Experts of a small language model.
Experts: 192 SwiGLU neurons an expert, a sigmoid router.
Below are experts of layer 3 (counted from 0) of a mixture-of-experts language model. Rows are named gate (a neuron's input weights, with its number), up (a neuron's input weights, with its number) and show model dimensions 0-159. Each number is 500 + 25 x the weight over its row's rms, rounded and kept within 0 to 999. Numbers have three digits each.
Before each expert's rows: a language model's description of what the expert responds to. This comes from a sample of Wikipedia text that the model never trained on.

# expert 10
Description: Articles and possessive determiners like the, a, his, their before a noun, plus == heading markers and colons in infobox-style lists.
gate0:488510514483514507444504519515532491485487465485454516514512501488500499473483520466491494506482462496495490544540466497488478501487496508502478477491470493553491496500512544515502449478512527469523512495472500557525503549511512497520554471469511488510485472482505459481556478471511484476487499495451483513486481454545524563484524497530516499468522512479484476457550476498479494488458517488512484484481504475492529485502526476474503517530525531490469521447513487485578473479496517
up0:486468498496497477493490494513481491541533491510509475521525476491494505502498492499476498494486472498518489502491458540456460556517522504456481467488468501513556488507553510439516513484463479497502509553466460527521514541557459457479517537534508530478505500499535542464548521526484530490460488500481511502535513465508473512499502495473502504489483516518481491529493461487504535505525529538524515495498449482500509498521497452482498526494503509498496529542516524486536498565511472
gate1:532506536542502503519461491478517491531521499478492515497519566482515479509539542495535507532485478534507480504471522475481511506533515475462502487483507481545514497481476525534535548483432488450489471491478497525484533472513505468485495497497528486472503539449519493494524498500532526475477533490489447476520501499497494542494526511434503534488452524538459511481486523495444495541507510512495466512496505499532510500532497477509452523503520502458509536495518465508517511478482502
up1:518512523485467508492473493511495482516501503490524513468527519504538473508493529501523517510498530511533447500521516530484475505498486488545481510464523508512453515526511495516477507472435468503488480494478497516455510507536513468467437488504516504483474523521518490499476507561515539514536498493520490511498533480446489519507552520481504506516495479531538490471493510526457472543484548466490438460514512503488523459496511515480511493534513489458508545478507476530465559487534510
gate2:467440501507438524479489481461536516541535464509517532509505525487508521481456482467530476482524512534499518519483523497463493482554464521487435488513487501509511525496514497503490564491484522467484505467554448504530505499514527482518495503454527458497521467459535482491498495520494506537528507457526506552502523504455470495513519501471487500477505539501454514511487495526500485538505465502503490503516527472524450496496503473469482516500504523478491526502484490481491457521483500
up2:468466482494498491454513462481466495511499488453528569518503539489498491490492494506547531465512528537484518484511471492513525518491486503544469522518501530475507523542491494491526569481507477490470484490492469492476500504509503455489473497438510465490520505467517486486485488541481506548526502492515527546553499494485481474483461505495492545533531514482519506529493527551499481515502466480505522457543502522517540514504504503463488519522504535487511477499514436533489487537494500
gate3:514454456517462513492468497435483495514481444512496504501527462501435465511506505477492482521500470497518497496494520487503538479486540518505493491476558520466487492495430513507493457485512480495499544519452501470505522487536485497483542466487529507455514495496495505527556466526488501510526495484517492463492484468478521515513520486496500512511478490507522443443432512500513516551484491492496519531509474467532506503493525538487492468494519504480526516464527520520495497471512499
up3:480443507506489505466475474507489515514479432580501518505519509516506492468532515514513481491499491498552475507486537468483504510500517524497532461504466543491464475529496510485568484480497550545515511494497517448501495502465486508468503496495488497509497495498511449500504482523512522471509465508465495491500510538472543492512531498495524521493420512530474492507485512480465488557506488511509508544499509528485501525449491527518504533486529494522532497484455523524498465526480511
gate4:468495508505490496474481512462532490492512466522513488515471480475506440474523503448494473473525450473538521533511504535518452470470482467516458462533468505468522496466508501480476505555497512499508534471471495464458498497489504481527467499511523498535503534460531512489523470474485469525454516485495523491491506471508537521487463498498495503501531517495466445504515500514482471474536525474491489501469515479490453463472540473489455481532473534494490474536486503484494460499488528
up4:486479496529429466506471429465518495484469526532482520497487500486510509490505492469478533525513480475549526516507470522528443505481504471514492530499493527509470497481477486514560501513479540503470520511499535520485475489488524511507472483461491500517494517461502455520456466473477485551527495501495479465469548466515470536493495461477517495497502494463466472518509515473510510513501503523490530490486543461493505482523531519527501525457493487531471525453471494541529519514513520
gate5:480512446503485487486462501477512473512465514461473481486521492481507518481459484497501478535483508508526541483467519478483532481511530505511508471505491518496522540474476500543532532496491498450488509453526450513487507470513481486516510547539466537500519487465453506476588484470509460529490511500526489451523467538478513530504491526529506485475481511529510551506493502531486520530479498486491448481519488551515487531478505500536515513538502489497494523506470486495494528484470530
up5:541517521530475463489486533450516528460492483466508473529454473477483499510465477537486467480467511523504539471451521492452526452518506445472519477495488504539452520501489520467515507525518525509512505502517516484502532529488521488533494545529543485500536519486516471485558488495514463465509466506466472519519462528514491523518505527489470528517521504481510479544486503526523511526512480477498502478525507512547489482562514515482479510484519479507493502518478504526475524499473460

# expert 8
Description: Single lowercase letters or short first pieces opening a split word after the or a, such as f-rontiers, p-ubs, c-ensured, spec-ifically.
gate0:565482522486476488487520479483512497511469551497482483501517497476486523534466534479497507526511485460513508556471484502486508505510519509447532521474490511483535521489487468550546505536470511482507482484492529500442497556522507514503515501478476501486497505491489483509532549534516532481504506526523492534474483527534491513510520508498519467510515517464456477472472473444504498505477488491455530568478532527494544495483507456482501487491488492475436513499529526528480536501500501
up0:552510479485520476513494509549453480491525468490466524484487487504491486497524499505527549505497491451538489486495493483463503510442524495510521507489491484446505520460476495523533520526497500514522535488530467472491492501494491514499499475551541493499504522532529461495475477514496551513482485493482478490480496508512534507495482520488470492446535491489494547471488462511499469472423488516489544480515481499496512463465427521508485538536469486478445513500512498521474505507524527
gate1:462465533475525538506476498546522489497465490486493578515467517495483487484503482475500500533474517466513464479530535502501486503524458510504443503483498515507487493523501489511527518517491492472435510518468494548533479476522506516488471503502439504501515483455521539525468519485507516490503516538488491479496522526552438510500465502477545520485525506558455484515522494515493494499476541553507481502495499509493465485496484503517475487511483498471507552474547500489538517503490504
up1:475518524494489479503486492518451490459564522489534537516520492496506534517480478496498517470517522478522520500486482509483489483521453466481454533535507489557484528532491508462561507536545525499487518544499516500503493488517462482503509530468508512475513492476505474501512447483539480536514524511485518517453528483491493497485484503454519481512491488541458537503500451535503500511506524496548462517497489461498511527503517539461495468465522502513533524540549496529490504470519484
gate2:508520469509539488516485478516458548534495506483523496576489488505554504522476493538535474541512528540461505499512529461480552520499519529513478540483523502520486502504460531444491509521508505493458509454524513510503563529522523493529487548482500503512470518503495484512499488516470468516510555505514470527470509513508514475488523543525536524512540518498485493530470495502487532505513456492547535466509451499501544466485513473477489503489493498473502497495502486503500512520535499
up2:501484521482475506468514523482544500507526507515496472495557500484482504487513527452473486469457449461521486535498527491526491490487482481501545450496455491481491518521507462530488498509464525468516487507450472490483515480467474526487490493529514475498559492484487509484489500488529523514470467463449524459488499509510497579506463497494489484514482490478484533484504531501485491559509512544496535507467535536477476541549480476527474531498512537513479473513509492492504476504472489
gate3:513493529523493514463506488527526483512539539507510467524519493501515543526487493510484475501519530518446499468507521494492463506530525494505541484534528543531495506465503449506532472546486475471484477459440487535459505503513497513512512494490495525474511518471546514503517511494539483524521536520510480517493527516534499509494499523483489505512455501489435444495444502524516503481527500484525503470509446456545512480513493480499520544517436469517511478511496520536528482491503488
up3:471463465549497465508541484538432510465499457468534499494516510484502467467480482514509538541515493508516478483489497475501512486481535523527433537478491496441498514535487549479496501501533465519444503482498517484496500473510501475501514573474490496523533470516458496529479484541500476516469495489532493513497499523521525462498534526532476532513490559496525490502537500518501510508475518505468526507550499503481506489498497480483533524503482520505515496480485516491502523499556496
gate4:535475525489485464515486507553507534495491520517498499465503490492507517511503500462483457506506497461503501517479537504533453525474519514454493497484461495532523451496519565491485538462490532488465541499504499507513504472489480500453492513508466505498495530504554512470528584514466507530524479503467536489522517444493511485508456486503460485499499496485525526498505459498485547530516527472539481542510504505516522480451487517547470504499499494511496529487514484481493508496541466
up4:515518495520510500475528474434517466509493512509539473530514496509530497442548499480499496488502468544485477497519494540478549538476506496539538484482498491510485505494486488536477521513465500488465476483495503498530505480500514497521529505498521460498467489510475487477516487498473478488516404462451532520529481490532529512474545496534503506499532469498522499487499496442474476496499507511521527491493542527453527491467517531506468495496506487497465475496523518535456492515476442
gate5:510509465490490483485507480531478524523548515515514465551494532502481459480499527474514540490487513491537489525494555465533505469550488474477462528545502478508517512507516522564488511528491471469464459488426530446522452503472518510524516502513505492491498518509495522487517495508506495498475527486482512471485539458514507505527514539457472481487479438534513505513506486527503497486501439491505483511496496503463468524507487477554519527508472487471507499513490516470511503479529488
up5:467507534530507519520500455488524468490447523510468488490541536508447543548527522489488468558536532500540518478496465479516525465465489455532498523466500512514502491501467473485515472523472502524531523480496520508457495474475492529489503529526493488512436491523498475527503503493545488471479505496535485468506529504507531513479512492520479512496505485471486500517470478457501512511555513510505438513521516504515483494511511470512457505468499477509544479528514491572506501498492513

# expert 13
Description: Commas after a place or clause, closing parentheses, colons, semicolons and dashes, e.g. Istanbul, Turkey or June 8, 2002.
gate0:487493509523505472487492491488470484502512455517491505468499461505532546513508492490515496507476480488495458500505510522497530522505479488516474459496477515494500505516495485476495510445471496462517478525517515524494532488509496506466500449526511431454483480484581557478522518482493504496484489529518516499497559468487462535507505459478507514475479487529489486479534449489508493479496551491464474496467550469466455517464504489519464492550511521509503506493529511492439511471518520
up0:531509491500499509521494488485548526487497525491501504537487486498482452506481510502496509474520499530502517497474471496525445502512488523520570542518497532490517495504488529535520490546524509536462494477483486468509481525448492503503459507503447578519501508511455429535483495530527500508488497483489510493538449534491517481452488480508485512474477504479466498493491526494479489532527491480536541493534483518549503496530509538485513482480503501541537495485466491535533509518528466
gate1:490502519485540498485494498510528548488499541500488506477502476482479474518492511520486524520516531492499486521497479466536454488504511539503520573493521551475469479435524527496536505517451517538494512532475515519546477527487493492504523503451542471484507482523503472467509516519500524520479444545516482473485479479464535520532512485482511473487502483498526533501493507499437502549470515537491553532464469550517459470479485490506514514481497515524500514490479497505529481506493503
up1:463486494549508482491516543523503482486496520539476448480494521461474464496523487514481486504492493515519474453477467471513497552524483539479531500487508507491502507485516544476508534538511468513498485471479489473536514531496511513513477554525498549512535521499540520531485510458453532515469501540471464559499476540501486494497523534533510526493490488512516520484522511480508493525544483479505510521531514521517421494519474527498508483544479487505496497526528496493530502531464468
gate2:487517478526524453528511520523514512518521463516558519506470465485504501512492519446476501543530502489506515475448493525522494526519543478474540471499499450515528465462447470538518507507500514470533522526493473515489467493532481495492483500456507483499547498505478504500548511502522478503521528514532503483524552508570501500521531489506500491507502515508450455511492468516483528503514521507497470478481526506545465485520456518521506468501515459510503495546508522548495471510488502
up2:506490524519483538499499480523523510492525483509530523470534477508517482488445483514498456490519501494512469503481443488541510546590490521514523498488508477537502508508516491473518489433514474493508474547501482478539488511438482459500506470521519512481482461516449500500529521493497491503518464513494528519476488474505510531498512540481528458535460506482533476472460515477471493480502514497518478515465511511509534490536502515505451483521493516533529450474486496463518525499506528
gate3:491468489517479501476465514496540476498477474532460549525476485510471531528470539499500513521506511485520472475492496508468476485475544491477470490514520460541498495486450490481534488490476494511479477526552494507534478537495491500555489497481489472479479526499537475512485465517534497503466426502481549474555504496493505538497526485487491486520478540549421500468499521478483514510497506484473519462519442494489494494539490491523460507473512499491486512477489530505511475502498518
up3:510502514495531522484487575506504499500500471485460490563524509476499453464509479485515471478528477498482476544511515504538518480458532489486474523513497519499487452483529486492530463475488467527503517501441459465500467488504519511480541518508472525478514520507545496481504505464480514474471534505530530475476481523514505517509513481474538476515498505543507499475512455516508502476479475491531535498467496504487484482557516522475465483524531535566472520536488490524490502515458488
gate4:510512546521474477477515506481513462470497492525545476545541490504519507488500523442445544518513452475557484533464544502503477483485488533489498469514510498462488495525486494512524484503512535462499475506495462510488550483552504474498481495487520470472519485499503531486490526516517508522530520496511504518496425520540511522496537444495462500525497486481519508503556501479486487519490438492513510505466504488528489528512518473501506543530481524483487523526510495519505473509542468
up4:489506480516465477550467478523460487483447532456470520506505411487528492497471486495497495515558440480513474496483535477476508482463489532489489472464504476499518475494492483528520489512452550471517506514502439528495492470582483481501494515516490486480506501532527508516481502489531481473512546498467480552526491526510476496530509499480493495532472500447505485496485517497460506520467485547512519508491520506488494504524501480526475483501479506522497516507474471478523488499489485
gate5:491528496491512487515465479496519515505501483546482499433450521504498479516510489523482494533472530541492549474442509527535470488472470460493489484529500498489528525494454471528481487482491499500472481483489468518527524491528498497500451494458510508461495534505532508505504481568503471524514454486489492520506461482483527490515506492506511544483485511505503479511445504491508477493500585474506490481489540509479557529510455441539495521504494527525526500490475505525489503506489502
up5:511486530516491514478491502442469487506541488496497483485457498533516546503506445513500459520525494465519508461508518510505469460497516490444489469544477467507494511482498521528493453482518517523489493493469522545525465472491519465502512447479539485490483509480521508491525495528466541489542478494479469499496502508525465473519503451473490490430527531509508517556475535480480478474501525491516518496514503499521517518517542480517489513438489515514501476470490528459489512505496450

# expert 27
Description: Second pieces of words split right after an initial capital or short prefix, like S-k-ip, V-as-co, g-ar-rison, C-ent-ral, plus stems such as med, pred, char.
gate0:496490476530514499504489529541485502450513516487488512529486509512468502543517498459463479525482520500550477458492498484531505463529510487499455505508480499482474501548495506504524445481526518462485504490521526493511516514478499507508488515500507512510474528488523503513567476489479546463500481537492489489489468489540448440530480483549470484536523470474458535513488460465453516482500481520476510569496500506482436505509474475519497487500487478481501467487488516471504534484485472
up0:558501485451483461534470501477448524515440487498470502519510529511482537496496481461479472514469522541529499484501493518472501479491544493471531518533508533488503514494492519443521504506488493495470507506480504522520471497512469498517527494499521450495504474495464496518489486522546450491531513543510531505500590518520546491497505486482508525470533497556484484481484507523551486478495498497473495491471490488491484507526509492483519485480549483514476498473552491525535473511498535
gate1:519510497519482492519509508507464456529556512534528448468469521518487496491518499487471475497537494523543520460466508507512458473491533526479489500547524504488465479478455538503495474461479509474503524504536512453532464478479518504454540520485440500534510531550523504544550494470504522495488510515482510537534521515538515488463510552528496474478530497531504477480519511496498516495503484511537492499540512479507492500502454501483463495521526526491519465487478499474500466477498485
up1:476506493458514523500514519474494558506524503469488500517477479463464460442512479537479526501479520544534469447531479523523508470506511482493461464450489480504515486495505482477491502539574476525478467479497545523529503500500458475490484460507501491498472510481500494510531500554496500483516502525483497486495480534501491501476535507475488465494504491539520501463543482474542481488494542477506508487533504511492507513523528505522497516483442515475500497480522500502464571548505484
gate2:499498513535481482492461530512521485523495498491438507494485490531525477489529494471534517569503527512502486493482498491507519503510520527581459509519436504547491521522455476494511484502528502527491519532432509529536504541479512484531493464528486499496490531495509456490524537493484534524511496496483516549497532540468509512464508517510520507529474487481493491470504484521510439551488460476522464526480536524512502531521479508516522489470502485502518514536482471503517488515483508
up2:460478512435506520519485516485531490503469556493526468468532505550535519509500485494513505527489500485507517529524523529506499499482512505496459478482499494488505543509538489468531490514450482521469459539540485512503492486516496473482508486499509507536510527463521516487564507507508507488486493478535478502571481488473529466502479491459500503485511507456553553515461492533470500522524569502514493514530478523508477468480516496489464465494500530483490528472491526477502502545528483
gate3:479500479542473482460511483520476478490507507470552478536518496496525453536483518468541511509474514520490524464463497525499504481487474523523500495471524481504499469444498492554480452486516504510555488456503458505475491508475514513472466472574481490503505528492512517508579476529491475492488505525479472515550511455521492527518490492509471495475497513467472475467499470490493492559499499516453482517496480471533474475479509485500510498510484526479487482494486503492439480502503515
up3:493461478520512548474529497484490455521487471482510503527457530515538476453501471469535497489529507487473535502491463474512561492532460490520515518478517513462473463513486523550508441506473482498539473510492517512521509523486497497518463446563477477488466501461484514567498492495509518489471466498494432507553479507534508518480506518497511493470528501509493486506502501505491479539503480521463480549506480503523506473513510502504495501495497516508500470520529463527458493521495517
gate4:474521526486477488508504491493528494479534530547494523513474501493515537528503511512527507457521523500459490503501465504511500518547454519466467498476502511492497507493484534517493447427470487500463541483480485503458473542484426535496509446530536492505513503535486496474519498489472492534483531480473495471475510512548524493518531524527473486477486503483472469474507490427499517522510468493447485471501457474527510514470503500491497510491525488532498526478500521476535468496507504
up4:562463538553481527514490529514543493498492510492477535507534484505533515489457515530487518476466543447448505520546571500544507484524520516485481479462500515505516496463508461510504492477485514497466517506485526529492486514436462521500537456468498488499545493529507469507505460478497447508473528502502548500526451508482496511487524529506485494486499499488509474485489477499523528512493455452483502496508508454528489474501495491507499511486524510542510465468488516498484497484500495
gate5:476458500459491502471474471527512471531490540532472502447490479510455479496501483495471519532514492496535511505516543497508536497482521498476490487547508524487456458493481447509488522516469494486511540493478475451518541536493505524494485472472492493495516507486507483521529497521473477513510498489489454487438515524513537502504461525520462451487530528506497531516519442523507494482515496508461470487516502483489473482528495504448507548448522486494505510466567494511512525496529489
up5:468507516489458499536490531531468522442552476543519494485509453476489521509554439538505494497550470508475514499484470492531514541565504537525489487479504486513493476536473493490517494520485500504500506479509515469510496527467498448518492519507520490503500486504535472514502487506506521454473500501467484494465513531491512506485497473500478487533514521499500469490490505543457503489483455491506503505506482499535507466486516469448445505578481507503493465529523525503538480536480509

# expert 2
Description: Short inner or final word pieces after a capital or consonant start, such as st-ain, Sc-out, She-ff-ield, plus common nouns water, rock, wood.
gate0:497514504491502480493512533529481503542471513482459496481509515563485505554492495487502477451532494485492495458540488506487537483497531509498449446533479472503488523456477483491512492509476499482470515474495463436472475486507529493489520520487539502502501496466495515570470468485491497477470558515484488476506534498465519510483492485499460451508510464525530498475521474493478532504503504526565476527518495479514485492467517480513503490467466458461488520510514496500546503527513478
up0:568485511517499493517488523490432487521476510487448502478520500515534540532535530488523519492501490503491486493532502509521535493485494507534539468492534492490481529543490492509487506537464493497475470506440483483458499483510522504488485489486469516473467451533469528512499472496497529548472527500453485511514548483487530510533511499466455444487525501537503491465499521475529488514491530497522494527497540519528518485515541472546492508530484456454476513491500503496518475503496459
gate1:550508514538529498557543509505448501554497475485497535485508483561509496509536496480500483499500493495557553507527505470507511486513514492546493495518494505506449501484502475523475505541486444503461479500515522495504479462508531514494507482505504492477507491497477510514483534490546466448502507503531500488523506526483468506529480550510530536523475516532482483490495520491552489517462466482543507466477508435495492497493539501491474486515517502468447476536473508471477496502472494
up1:515513507477455462501502464472513459471522521500500517505496512486486541464479487521502506511503480510475476541441468513520515503470522484487487517463516528528484519521467478492535457499471525497533444502466488517546462526513517506517459509510490485519497498547499519514501479479473532492538500442518505511545529524508474469492559493503477518533468452466504514450511497466521504489534518507503529441491460500485452483495480482511481480498522489544487495494479502469523480477543498
gate2:519498494547459491505513489493536506500520463526483491469483509476493530489521535456494523465456490507480507488492542537532537511518519466484489471499504519519472465471503527502470517534451523504493526476509467493500496495437506489515498488518505483459492528510491474488460532475501475482506449497471514507527514484506519494540486486534460484519488436457485509497499502490533514465503487466518518548495492487483479486498490514520540491500534455551491455486488503488470459427537532
up2:513520484460534553504504464478488511538479495506564536526524469496530562514557539489513491435469481496483513504479507513548486488489496500474496460521489469468488464474523503522493481505460493513468501479542553526524514494499464467511502508470512468483492506483544506516499512469480479474543492451517469495476489488473535501486491485488530449486501475504471471496547506497513500491475499514542462515482550518477532499493483517493491535522534494511479496502529515501524511500520538
gate3:499501529465488500456442500532543453524521521481525488511472500524496506525497507503517501487501506462473513476495513549497387512507496499523492536496490449474502531525475499464503507457547464545484504498521508487488503546475490491506482471519476517495497511493489528487514522475501514520522520488493516507518477488503486510499504454491513543494440500537503484510477530502447486486482481531495480482529490461460500486569548492495508541541488476489477478504523504514497525507497486
up3:521495514537505494454525515463510454519466480495516484493482512521469489480455468541467486464516474469493500452489461508513404507471503518471477491519528493486515503522536502557500468508524485477489513477499480472483527509504510454449511504546520488488494534486532502461504497512543482477492429485510500495521472513499519496501469500519541540499467513479511487499471524489485503498511467504545488523500512459526505506480519488501491489513481514477504482509499555557499528473457510
gate4:511495461514489414489465486521508465525466511488503476492496500489545512501512486485479455535523488465518477493526498496499477476495481476519503494568474539454510465480504503538539502504522467501441461528544501487511511480469471527471493452497545520535492523451487493528510532489540523506492501517460533481460525492472529474472529488489491497471482470479504471494492477534490479527524440522462487511507492487490506494478497481496490491501542480527511527486494489488524500534488466
up4:497496518509487538520491455504512508458554504488531552492529508496489498520482485513491492531491528501517510457511503458478522519497499556510536473500513509461487485499496500500526513519505481491490490460503451510529512511518490442551559495508472481487531516482541553491468451498532511489471535506518520507514480514492464534463522492516507498522485485524553495493487498496473501502512529509517540511520459443528478505472457533522486477500492469556499465506530469533524527453514502
gate5:521504471495478507491553528480552480489525491523487514478477504502500474501459489474524491521536530511523462514557484483526484503498493523551484455484493493543532495481474517519538499521496500502542541458517493516534472492551497484477518474541531509504457518518519536519557476458500526498540527524497473494502514533524477511505510478489516494480475472517486501504494470535481527518492495511497494466490475470523493441480485496521457527532495525492521463447467495515497480531460455
up5:472460473508498515466525546499512507532493476537469453505512483488463484513477516508510509523483488459501481491481488486519510499522494487565505527488443505479485516503464530464436516550487499482527497492540497471471468504477461484482508552470495488481521526490501455489509474496484522513486504498490487524443477482476481507523505516458489515543492535534520496526518504497469494508487470481517504526510514505501497447462509496475509509524451504506507472458515476559466476438476467

# expert 0
Description: First digits of numbers, mostly 1 and 2, in tables, years, scores and statistics, as in 1964, 13–11, +17.73.
gate0:504496469529502501483517510484521498512506506533470486529503535511543509523503486578557464522504505500485529495476467503499475475521509506519496538525544474457494499491444489513485501516458517506510515496493525506521467455513498529517524487480547517483490500483445514551480501482514482427438505468489538497494496517545497512505494509498514495496455488550538551482495503466504495488516465465503531502530549491538512494475520477528467528508509502533487477474519530490498504489516470
up0:538477486518500507514506458513484485476517500494446490494527541438497514480520523511452483498490503507489491516461525499506506505518473481535522476487524472499500471506469487480530490460492491502486508486534519465508471464501470462494492458485531517512512487552476544486454550498476535498510478473491467531523493514510561565488542471474501537498484512488518506477519543497471497505508520513481470514513555501485493509488504530469463503532445535538521511516517507529450477523521488
gate1:535514515464493504459530487496462514534491495519515502468501486522475468510504485495437463498523486424533532543512512508533504479483523520511454468528469484490507496482481491498514539464520522479478472486503488470491470503519473532520487462552528489487483512511480486472509487528494481527491542409494481541523498504499478475518503467525481458515537504498496509473531476477481551458513505500490497496496444521534503435495529487505509511496492512523476498493519525505501502478531527
up1:503497514520526500474507472496484542515446483522488474516495462473510494551541517525528522489466551528494540473478511522534466506495495470509496504492509525484526536527509491516523478539446487483491509490472483541530473473525502510531494529468485520499520537522465479544480481525445514482512499535444507454517488509460492499496502511505470543479479531502554484523508551529493506504463510482479494527501518489540505482471479515541435511503486512498511482511453510501470489533509484
gate2:479527487500511468508503504484513502504500529508502507457459471535476545512486483463482527503509520537525519455470457477453492508476522514485512457487524530519511469488453489464540508491514512491458471497545480508513537482503492517519506447549552477484486496499490487528544488469473485496516481508534514501509504471519503457476490479513520515535493507504517527454522500477496528483498521501470507524444428508523540491478488521513495473504460498551496535475481517512541480482451475
up2:524509510466532500525477471472466504465509448479536508504527503515476482547482509524505485493483501546514473502448480501502542508516479519478507501540518462468491467477470495467513510536541514473498506499493510489511474523528517446493458531511528471510543524464482464475522465482503527492487458502515472500511457526481499543480502460523479521538512474488530534549458530527487495515488494474487528490499516503429453487471489522493524466508519493495494495499528519500482494513506562
gate3:454472518523507500501523473510535456489519506455513478482478512472534462483537481483526469503457515510453478504479515482506468520494506526498509464539484477470492539494458478519515520517542499525514471491510498523495528540508490485510496461515519510543502483465454486484511506513513500536540506473516530504518504483527467486511511544483422465487539508505501490521472464491525522467529471521502507528517488485490500491487560482530517497493463541524509444497449514481497474467519538
up3:519529520465487474528524542522494512506478466539505471532482448491538513506499477513498495548500484456495506536505478483480540513516535516469493476531479487502491507490512546501500523547534491517460501495506505522498499559547514469523481483487483557516512509495500509508447541504474489552494504461494518463462471500528503535492471497487469493448532493487437494515501497520462493477473498548517506520497498522537495503489526489505459522523452518474529451522488500470492505495504535
gate4:474512513491491473481511477439532512535517507511466513461454501491496477457492484453444428537492449499489502520520518551492529489498512498495480485519519496509498488438453484474477536501483511475518510489518505506501479483498523494512518488534487497475483503485486512491521525484491518517510482471496490530499502500528417476486487484514495470496461499528475505507528468497507514487529501491495517525461492528506488453481527449532446481471530444513478451500511490503518486475486451
up4:458466483506479502510439496506487510513518496464502487512504500437474481500482528504534523518508514541528478511444485487495504475488485529465493533496475518487528485527484507503498505508492506493503445504513516518552548513549530552524470512497510511489498489487485498502531523479502454435517483483506489482550481496457498450474472465494515510502430496505546502498518528526499491452510474517463495506470493510533492530469536518531493458514518529493506495537533495538538479513525508
gate5:535491454539487543492502524488511491540460475483529453540506524504481523545480475473472501536532503536501474516471518553524509528498515479450545502496453515519453497511476484552507494510516542475451529513544464468524539493553468474500509503520494496518459504516499496524504480487505487506503508495512504527519470503489486505500528485512502483532551478508506475503494522513517471452496481504561518531458511479488521545484549503525518497506487476525524487530470481496521487496496491
up5:467483535509508462494511510508487534544510492486473470472491539469475561496500510473482557483519473515469484524466518482514472533531497510438488513511504467475514490513509532520486497484458522512506466471500526490487540484508499503538487523507472489557470529527504531467485501464459534509494530520507481507532545505514448513464465525487553525513509504478480502532516502466491474482497464440473486543489462489458468538495493481484476515483497500477501509483500511514456503523490504